Weights of a small mixture-of-experts language model, trained from scratch on English Wikipedia.
Experts: 64 experts in each of 10 layers, 32 SwiGLU neurons an expert, 4 picks a token, a shared expert of 192 neurons.
Below are experts of layer 4 (counted from 0) of a mixture-of-experts language model. Rows are named router (the router's row for the expert), gate (a neuron's input weights, with its number), up (a neuron's input weights, with its number) and show model dimensions 0-127. Each number is 128 + 32 x the weight over its row's rms, rounded and kept within 0 to 255. Numbers have three digits each.
Before each expert's rows: "mostly gets" lists some tokens that are sent to it at least half of the time. This comes from a sample of Wikipedia text that the model never trained on.

# expert 44
mostly gets: "\n", " \"", " '", " non", " Succeed", " great"
router:097088128123119120109163162180118106065178134124167111153148171128171161128137170112145095137112063102086110160137131194123146111146102189151128143117090138109178123147143181100119170149076191107065135112159105131102127119188146111169133167141116094115180175176109101149083104131113084154083093141160184124107108112135146114131129125042209140112170168141181126107103066182135139102135
gate3:135144132075082116071100099138163143160136096127166076129131161105107175104129102180126093141126126104122125141112140150123094075141123125142164164165160178120155100171106131075103120174132095086120141100064178111096122153108102096127092192132187144108113133133103101168146132121143093076099082131077182127124083177126133205170164105108152074131150136104041111110153127106060053094137
up3:092089132197172149152135129113102135117094147140076185111148125142148092149112168105149168106142128180144130083146131128142172180110127168105087119089097090127120142110117155177168176091113144158092112139183088179151135084161152125124163079099058109150141119148175158144159134140133160177104174144174076143147148105148086068090072137151097123150102122136189136131112121172140207146116
gate4:159125146108111145122158129183065104103105138054080103117124181135131126117138186126088151160104139100080126050155113165131137152095095157109127125157108126087109114156163086137132174178131123144173124151101135147087136104093077129077144178146084135090113145100081101134121140147108092092122145106182122116131217151116137139100152150125123065125187103132068124104136109139149114160115
up4:134084137044106142105125115186087109061079135098084117135112151153174125144116125155084141150146141119084125076158148213141115138082082129143153086138096125123120142175138132188151126208142056159176131138149136125120153130084067145205151140098096170116083102091101138145146115144082170131137163120148080109101174109161106146098123178126118106156180073099085112107141141171134059212112
gate5:121096094174144104166126177091157122101110062119097105072146110093115173148080100182123114064084145156115158143160101179145187162125095129143124125082120141159131064124210131109122116141178143083119160100140125149075140100117104167106127108116115127131150179096112116134132121150122094182124148174153180123118128127076106130122081128162113082137173135085144126162192095171146117139128
up5:124108123166122110099126060054114098041110132091073086108076096115068072113096101152147124123169173158186169121139111191148135126071138170149176102142110114104105131146146156188158100112185046164142136128139104164111106087140170140116114104090199157046160101131095126138120147068157132185098176167154154134075117088120159154145125130140140088116117123172106118146179152187164155106178
gate6:104095111062104180155112139128135084120118156121180113160175142108128200135117123105167102144130222178106122138101133103133163128142191075100099085166138143091171181111114168147181171105157139126120065112136132136133121129102105087103134136130144114143162163120136083085133144125162086208098150168135152074077141182109166126154111102087165109129097182138152086138180106136136143135128
up6:160158133198173133120171145125119142107112123130102104170049125148136042148128186142080180136143138106142107083158175131156125147128096188166165114165114137160138078107093137122099142183131098188124178199121174090148107119175129126117134119132141142139126123094112095173149094100104156072196108106108086129147153160129069123104114137102107118059186086089144164131135101110094100161172
gate7:117145128143115132154123081113144105123110130159201069102107130098124122109099114094184086150189120109194154203131118138137173066160144116086115114162128151142115128090093161149159140170128206223092152143170120051151111169097127150112098107122092120089143156159102139095146179161136162162196120159152150169120079148049142153129130115131092162113118138135148142153172127112139092120138
up7:119102119089113101128121167065105098173122145115159124137079108098075154152158124127110119102107134099120181126104112112098089194116118121146112120108115130147111208102168118127117119138106165122171097117076108152188146172130150138120098109149086135069137085145081125096119173185093146120105168152091047106124092118095114136134139149107116165091189138105133087146096148101184133154042
gate8:127149210125123076117158151104155118115152130161100098154085117040108162189091141112127183122081167105123148113161097112109122174089114110099166122109099078153120119121158104156162123052141146104091142091100151197110166106140142159167186093117107154089131137113108129107094090161123144152102128145114165118124172116137144156100141125122063126117152181067080162086117137164214116140149
up8:116159097131108103168125119086155104105134098141181123108068093147149104162128068139123107100147120074109108152115155124178162120166041101110155125185047130178145120074144227113173118156179115158121109188129169082135136159061170138120114110089178188127090146111137120093129199122136126151151084110118140082134107073124173156174172158056128161086136128114198137122108141139166119178160
gate9:130124067151096054129075160169173127150151157137176093146122193109140076088131132129051168094137173134133148109146087132113136149161126180127173146128182102127089126137102157121075112078134106120139130155146121108183156156139104116166126074166112072191103143120128134105084158118188119134148077118119138107045113087126146128130099140148151117139238163145137138119101044131117162129127
up9:087136067180162122114071143102132101129093170132189124123127127133091045184118098140145115198131098091153082095129131140091172117164182119084153118163125139184113146112132160131118110064180097130100070133118076107109130110109124132151126062155101113142099178168109117065115118123124093093134142076178153186133138115086102129142166127103090127094155112128143163099132050129133163087119
gate10:133076135112088121124155147115118158161149193126136104081100186081095132162119129142175103166085081097088084101134124157117115119167142160191137139041156096127091122174106087083113137157133127134105090106141126130093096175097127103114153177111171097097066064096113184127109156128070136157128143097163166140134166179188131089133114132118146120114122184110134119085066078087117106128088
up10:120154110096131089145045117150148097119105116103079116147093097138118105111135120149136150112184160198140138129131164123172154151108102084078139128177092155095176104077199122135128119099101131130131195134087166149181156099144180164134107094150081124140175209157136080136144097123143114114087140183109107092114107114050091159097145129148106108113141081084129115171212149164175135157129

# expert 31
mostly gets: ".", " but", ").", "\".", ".\"", " However"
router:152081101130143101092119103143163143125106090156135132131163141143160174155119104126166073174122087160113144108102165109131124149171106143144142089113143068105098147111109126090154141148152150171171090123097154158111076173186139132142123085138117093124130105159097221165100099090156150194065068173138129116187076167161179095166113118123163086165130198191140113102103178142083146177126
gate1:137104144157101125101100130178139095163145123145138147092165128132143152148189154144150153142104126106157138097070166200126159124083136130156092176102162140145081095051142100119143093141133132081164156126151152137153153181158138170081207121148131100089079099114146150132164108100135066161081163136123196127178083158083209106106177117145133229116136197193124117099048137161120106085120
up1:179078106153107131082102064168149129165140103142116143091160124130126131162135159157156140128108152149160149129071162176141161142096104135157109172081151138140071129060124078110168086148135122098153114119124116132093131178174146180062197142146147143091072118130154160149148101115143078137078176114136181126174100158103200144105144081175173192125138169184121114112062138161139102083120
gate2:172103124082138133097089170163111133114085127151162145095139115082088146099106068102167127125101123029127113158155094140080152122177128117126142113078158148126104116072180176109075104088172158188136190097095105093165134123125104139145102133152138088161101121156116072118128149127171142098102136112161153099091136095154086153149098180095119098124136092187153140101129097085179156148139
up2:104131159171084078100173122137150133149090123197107164148145103115151110115125166226093087183083172161125185119127095130165141115118156094102153119110144102097061080162106112112090146149190122165102137137125166118095142072099099104142142126130101110107114135139103115075106115124163204110080061114096151162087083093150136134112077133131148143146130160137115151104105131159214110128122
gate3:074166168140160119076121105167140113130129137123086175143140127137150186111118112128171083147141150171155110137127130115112167133141110175138132102115144137075099099149122125206077144191077115160142093138163140149086139135157102146201134113145113172171139103139143137152146083112159123188088125175113177116121105186129202142127124097123104095114118093116139123084150057112074102158111
up3:084122105175127097093106143113104118124113120156105101126117086131155149113128106093164129131131146187174108100144134114124140160131062154142132085138108140122120083082091152187168127139132110139114107164105144150073170156157090147144056093142147142164180118122205139158199138121124144142121187167108097100068078180113160161100102108111073114118119104119083148128154068134113144135148
gate4:131171052116116156129093153115155159204132116177127142189140154112179115142136137122157116121151107126140125150160190102087111138151117135066155213163186095118102120134134170135131091114197161123190129128173080133100135127106104120161116199161141131109151122135125082157124140133150073177152073137083137152149070156129114051153134054176114129142136118157099154114138128074155104132138
up4:134175126129130143102143150100116158142121160125132120169139152103174145143130134060124133081069115039101078120142117099118128155137102130070194143160160137071066106121168105168112123149137126134215177107178195076136127163104089117137128209120183142100117086147139166172133127166106067157173141162138084114120131191157115123125164053086090112171083128192155155170121137088152155191161
gate5:117161130148147098115123137121097130098103134104141152097107130126116138174143102159158115100123155137127113143090087161131165142181161053161117124202125134127151111171126119131149104174086153105126151183124149100092079164155127115087017157130117164087126162114140095141136148166103126114164092140170145144156121135132036120119107151147125121158072081067154109128117131072108138095126
up5:175120068125126140116137104111144104138130147145090102134119087101139115055115189104132118167141115136154121097117166058161080132103074186097148093065125130104126153076090143098100139074190125153161164096159093165146197080086122143168198117079164108112123113134077156104107153077165130102065175101094112104085078126138167164131162107150169123079174140206138138131170126160129118156091
gate6:088031132122147136129095148122184157239110071129169090057153130088074138172173112088145155125109107126096072096136147096124117075149147161124154170146075186105124098142074106092114148171143076127149106100119121121115123136106104103171149147161114075078155187101189160124172101150083192116151143170136097116114150204112144087143176148129123143118105088102094133188093151169151087180131
up6:136180109132122139147135141095069149018142186082094143170136111133170073089052154166100098115117156126141179144081111187147127172148071104151123088145149069144092150104159185140137081117085182099122150094136131171143100124111109148078150121118156172166126092139071128127026118082145091144087122086138132150111123063140084158090086136139124085169157117149135106127173115104088154064121
gate7:138117140158144176198115217156074145137149128175145153137185113080126160112096164119137130133041087125156118113116152115182136145137217113115124100094151107085102217050135120161062111091139142167164202141216164156115075167154126146123116107091085183142168126111111139085141129181120104140077130097132167098150127135115145110096166118147087176127102114150057107137125074136155148105148
up7:135139131087131097084154052074197123117099112117115135095083167149106071133166091153169088167205197132121134133130128146091120052114073139128123140185119128120153076178103149082187173149062140111089135124042113081148181125120145106105158138126140100170096152146159114154113120081090153145107130164144119175084139092154084161175106158148188068118111178092144149139122147103162146138131
gate8:155118073113114090094152100106092135119147176155162139138164127093083121126133138124067090130133162159121125135187112159145053117157087099040050146113082126093179120095088173083162138102170104085162133121053105152055161160170192125108077133126127088128116088141119111160159158117113095116147064130122116176090096106136098097142139136145135128169135110182082097139169145048082208134177
up8:083087171152119152130126147136162099118096077134094076136117099163163122160111117161155160118152142116179125112111168094157181131180158142212140117193161109144132085119124115155107115212086125124109071126155135088161136154132078154148172074142140178096100173129158145122137119154137112138107205120116153102178128154079107126140094115104119161089102130078162166095095105224091105140071

# expert 61
mostly gets: ".", " ==", ").", " ===", "\".", ".\""
router:136062101100086079043101110167118130130088102167143133139155137205140167170129113124119085136093105152128121083123190105109103119154129184096131102184119084124122160148079130106174086142184113166138112134077184095129088179137149113117149095126102069138182128134111158156126094107167163165075064105137105156183057140157196109155102141090136055140134163132143156143112195105087146184116
gate1:113121152173115112126089182128167170129220092148182107125153125155149173099124101076078159102086140129097077088136128145092213087089191081156159172087183102111115132103228090089105118129099186104105103114114096084094126133087189084126179154091130052126108146131157148081136130108135136136136143173118145126141164032124155070125120127155144125130138110158166133083084134143155080119136
up1:095117121148078145138092122097154134097123148120110132150112091116133127125097147172188082157155138153150163105184125120132116191172084165182117163159137141146161124113115222103167064147189073174172127126125064126137134160136117169120077077100112140178104112147083131135096134105115155083042114076171149145118110128126090140156108108117151063165089100098099175116152135123133103121144
gate2:181140054101076117111114129109135132111068131168109172113197158116147096209101137178079120127119051136114182060164088193111087109114105156124185162108108177144146101157121134087134154137111158155117141128142128152172101116130111146146083228055156099166110113104147176077144087141117139141061071122151115111149119106171108188067157140115131134127089138156212120127084097126069159115080
up2:140166123149116140095132152138162187104121128127172118198208145120117091145115178151117125186143119168131147103159157110150141074142124092123152157127115133129158103143101081106198153108174158118111169069146110089152082085071168093146137111060105117090125098156125154089135082100124133114087134210126121176117124126103140070058140121101145169180163110102105206188193128129126136162151
gate3:074165109123135149163097128143117105164084147107087131127120076087174126137084146136094152110108113183136055089127102159101150151140076143110091185175147059117126108118155137141110121156179135146149164150123161057204105140121137182111166088111077143158142157114116136130170111112147105056081125123119140159141119105126126148155133197081074131172123101138141127121158132110151096131083
up3:146063138078110120153120093097161169165081062142118144158164133079087122131093140114150139106126161077171135056147113136120112155054122086171199114143130077112113115089113154124106161074087096150119132095121118119102068192161168132096103134118153144154110200131168085126112072091110109125138148116169085147154107116093115100125130107148177104124089097122137117177095125173143140130072
gate4:167149130105141107057149151146220113146179129049154130139173134107083138129182129140107107157135179159137105085129123099093133101087130105176144183155126154130161091177097140094155125087184126157115148132128148149133176114116106103181134159085055131153132212096133154114143144142100094123121127112093152144172163105114150087105132136110106121162101187098104178125161128123130063112104
up4:123157067145170047087091141115151109149176099097125113143124131109091097140103076159130100100130101106142105105139097155146193133167120157107135157141144101173153135166103174115140129085153142151110119137103121147097156148159093112222136106147124205164134075139129110137124074119151156134098150128164181127116116066081157060153094079113080142105140161088117131141186095127065095096101
gate5:139119090177119138153072147148123148116161146171115125122137146171129110152086134135147095146100144123137147040136124133159100082155119189116175183145130146128121107113123113159166149109148071111113167137160112120121098213130103096152176140152123079194125136157115146164175082130146154127098117142162098124134115115118148101136127071069133158130095143146214151191131091127146143125117
up5:132106103172129117118108161134085148117138120164081118141112147142163131116071095136078086105099107147094171145179128163125094097135188157157170153127094123120082086121143133142151134088153068050078104177143090113127149146115108131123167127110123100100128097178118140126180154075164075108145093168159153115079098148120121117155164117119133138116123073134194108151094133111141156101099
gate6:125121162150162160117158167163154099187135118203134140153101122150113085166137115116138125083126133118142171121117105115111169131146109152147128119123109152078158087103142107085117167137145145122135123116120149117143149203154086159082069111128120113143137157133091154102106093118047128100069131108064185132120162093127100159138126115158112138068203132134117150128152172172174157091099
up6:099164140133136152130110168169121093192154130170143123128102147154074055159147116122160125120109128113154153115141113138097116114167121155175113141147120166077146145127118121123163184158153127139138133093163170100120161171123093166114070164148109151110165097182075140123097098141061140127109157093088124168136149119113107138152153151121071114136193114157140134116147187165183151105107
gate7:151115124114095088141113109147099188158100134109110113117178146184155131188109179131171098160119095136109152120123154121095105185165132131142123081099075126169137155136108157149134170124174068112073092121097161104090098130101129112082191084180145165150122136116110171181124159107126192167111143108138146154134142131145189142136085121085158060164180162105127149095111142128162147169148
up7:122146077113096143119136097098098162174135161120092121136117156163136130107085194089172096146146107146085100138115145120116111188165135105133123108044115121175162105128103111124105127131190096117090081099072167086079143101131111118146154115156108241151152107159147168135157172112121166157106159131108123148152182129169152160089081131142143034132140114115140124075137141111156137181100
gate8:099054132076092071113105170110146106152060137118123121115115159120153092177148159174163137079169098129149134091148146119057121105151147090146048098106193119129109172094126178128137202126089115186124124200108181150153181144143163119134218135131084086150153202123091120129139162116148112109098133110152098190176129118107138112110113167091171131085173166157145134084067112115188126163091
up8:116153106146120199156138117148137109159142090147155181133139107155069086100127102119116061076108118099112140143103105188184084139086111209083223178113099107111113140124131118109148059120170128089120152073137058095125093158148072113112093103127152184078132106129157148173126135146130106149140125116098172099066138128131136130173183106127119098148084135104106079171106151116093150112150